From a checkpoint of a small mixture-of-experts model trained on Wikipedia: 4 picks a token.
Below are experts of layer 6 (counted from 0) of a mixture-of-experts language model. Rows are named router (the router's row for the expert), gate (a neuron's input weights, with its number), up (a neuron's input weights, with its number) and show model dimensions 0-191. Each number is 128 + 32 x the weight over its row's rms, rounded and kept within 0 to 255. Numbers have three digits each.
After each expert's rows: a language model's description of what the expert responds to. This comes from a sample of Wikipedia text that the model never trained on.

# expert 13
router:113141106146073090139167091112057185120132197119159099144118122100139151130076147190127144137112074131176098101165079139117138099158046153155109127131134116139093147078138114133170090143108109126080129175155184135088157093188141136083092118114109164130082101142070057158155116152112099177165147153087174155171160094118177074086096132076163112084164078154088115108192101100159123134111162126140088167178105068107159167122135111098134133122128138112148102120148112102096128117113156185114103167093100077127071120135171134116093136126103133164132120142178197129164141074116190157
gate0:129104079089126124140122148199107090145149102129104084092132150112170136188089157069146177111115128175149200094102095126162076133140140190119123138161158099120134142143167117103082134120146110119089095130178120078172105155120188102117140094168106124120134125145101161112180101128174133165112146164122156124154160021150114125125141088157182051070085117191153091167049115182133113125150116119101060154125133142093175194143116145057183070089148105154160141105104108153148135111108101074137121100126178110123088173130117147148139152089138117163099124154132125070133134153109175120
up0:114132066136169160180189181111162119165130141148101132238116110136152162110101159114144134108100080148118138126111109153075089184112161170125073128164130120129145198096116081136118148098110120103152083138158158160088071165123104170109081091111175156129165121139103121118173124116134136072141172154089123160029158133078064074096150141081166074110064095171109125153157128122135128068157048137105135128185106110152109162112163141116128146108119123163095162115135132112162120130100122064118114116154087154124062089091111143122130121154114128170099137129095112074067110104132121089
What it handles: Foreign name pieces. Accented letters and inner syllables of non-English proper names and place names, such as ä in Strängnäs, á in Ólafr, ke in Kierkegaard.

# expert 56
router:141124151136134100110071082119071106195163132114178115136106113194109123194171120171096075190164084165167122055126097122078101111151076176112151148120118162149127206115064103128122139072155089108106091131176116174102169129136084115064161121135091145129086119130114161066118131111123181178156127160177139172178114106140158126123124137103101167141124151117151118150192120126142124118164111119177094170143080088164116122129139167150145156098108168149108070111111068113145128123103139104093082169132176074123068121158170204119091174166135126120094117163156117140170108149163137128
gate0:089195175145101173149135120140111118140137124114179183082080158165156157171190114154158130157126179158112145138134097118144105151093117202135120117125157159159156182141114151103059141161109162156181107129115139133143126126106069127083118144143110119084069155140158129096128129125113107136150157089134178171100140080179154126133150142074076137126132113129191129132211140124140105122138168154174136212158130122101114082185133144129143116076130183128150142151057072186148136140178132205137127127110113076144098066111134105143088097186131048129122140130128091165133058098139084148
up0:120083120111109175137132117141069118135107099146141171091075157161150139150182100170146062166084136156136132116159152115094158073170110142116106148146092098095122152083105131190085156158168074101126136094186158175118131108136040146121107102170183162124102072093179132090147143141114105076152164115213136121185092117096213189130160159106094137155134113169154129123148136122148136120155096148143158148137122138147163142134140137138120141094087171162129092159052100146133090135205082113158151187127123113132097144104151131182106150140145088154160127126070118117159199052148119120
What it handles: Opening parentheses with numbers. Opening parenthesis fused with a year or count in records and tables, such as (199, (8, (1–0).

# expert 51
router:155111147058166098154095060120056128123088165102120057150106081113105129136187140144099082164103122122111113162096153111136136083181132166118099151086143112102108207129107116188124109152108078141127080138122128110102132090135151150118166110163165129158104146146116157159141050131125117198145164165132157102133176096176163081148120110102177140087123163197114133107167121098142176174134121101160062165120062133111154087081109121118159081091125153168098167098142098105160129134047174127143108164179144141098134161133117132126131207152102145169155124196110150160162148151103127169
gate0:151121100166106145194131159032087128059077099147147104138097133106122072078193149139157144145131128116154124166176073116091167152150083174177081150103155096132088123086126112128151146135121135164111105136128107104144119157133086147155093134048120132122106156139094158121156132137109094111113120120132196164099097163120101111147107166103187153062144133159120112112169184154209158069115124128119109132087156125107158178085110102193151103145168106103102090140072123062151149104097099167112119123167110213076085118129078095096157105116117138091137107106102148115138131123043106125
up0:077163120100133147205133046120088059175145099115155132142123080089139118143139189124169138134112117078131060104126137083118117098116127100086072087103089093097099083126149141213149141132088129069120112118135080110095138157113126109106171138116163127163135154154113188129117136091125127184141111140124144188108141171131183178140165133129148148162149082126202091136106107137093095220128177145142095135146173161137121101134107067130179153117172100128082165174115089143096157141106118118085145097111091137147126079221110162133173178091108147139115158075134143133122146117144162093
What it handles: The definite article. The word the after prepositions such as of, in, at, plus labels ending in a colon in infoboxes, such as Awards:, District:.

# expert 17
router:116154175076117067131151142130117089193102143130091130180142124158110100158123156146107131150122067096119099134180169089107131073157077165121093142143035102077176145113125068155093098135125104140144172119160098168162143112127099135147146123130096133108140147182116105160173092126109161143161137119146144164157159082114155164147063148120180081109143069112152116141164162099147160152092067096143090161153020101122100155151146098189153167104108134113187102110115090115102072144048157127111113145198097093168061134108159133131104131117086096148123125158164136101141122087118176135
gate0:213162132103176165156150122171117129170187127085134171149105110149135114150106136137183142159123077117151074164110148094139139109174155190097130144164098227156139171049118092125115097151109132128173108192214071112161132085190179110128106109087136173138102137114128109181167122121148125146112107085134180193132121074178132128152121143099150153134134103150139116128139119152182151113146111101139091072088098157098118144152138091086143152114143103140150137150166150142084086163175143116169138076131111160166166107082111139056169166100105110125132120126130125136204100155147181153
up0:116058123153196118123112161164133122121146123104076079133178133100128153135124093154082114117107082161121135159080094157099131128109134134117112131140105118158122162126101071134146137083173141120099103102115078145098138064149052149087152162132132135146158129171147055124138078105166169059136227167120151079119192185071105073108113130113117180112174110145146168061164105161117119149123110146118173096107111116165115166103133147148125106135151200146082136115150136154134142109114118177104078163101105107063140151167100135157145049124145172122151110116137151156122235121096138103
What it handles: Possessives and pronouns. Possessive 's and possessive pronouns (his, their, its, her) before nouns like own, father, debut, mostly in biographies.

# expert 52
router:182115148090097150194150051180105144173137134132151104129117107154153124147138108124097076146138158144105138116149108125098085145162141150086149168155081073154124189141150112133076127085158139071174175117156145144142205078099135126116156139130120097102158216136092127070177121125097151101100089168122142128239106105117139065157084100086152136150110127181130119100153135133202121149214115085134097169077138104108120132105165140183114124102138120136076172139168128119155137132148181116122096119166136070132123150158207165141121101135112142143109169138144108083134162098111170158
gate1:149168119098099091123132148145104146121033132133135196130198135133135191097132154119144097127099118153114154084169082134170169141178146130134148097109122132102161152104126136152155130098061136167113087155165169088073178171173122156124098088167154053096147169134183155119171099068075204145141115123065148174166165108145107093117092133119130186077134103149128158113146190121106136151181135122112110092122134108088124119092201091100156132057092177120158095166100134109133126106138129115177185117098177124105137142166102140101106139142129072179141065149155109131150140133152106085
up1:097168134124200097137151107161147175102146111086109146107139172131125100129107078183130133176078153091146143104125117139064099167152135206159175129132142182154095142151175161144154124090129153128176172159060142082106118107185141147179053131124064149073120082127172105132143121137118139123180098120103114162175145125219188122135133206131134084189141131109117102141122163151140077127119140178141066114124087102146132091120147123171137142166154090178129118167141113125138099136137098160110098086091118088177194147101171117102129142114127128100205157175141159129130161168148145163
What it handles: Word-initial s and prefixes. First word pieces, especially s/S at heading or word starts and prefixes like res, ins, ex-s, as in south-southwest.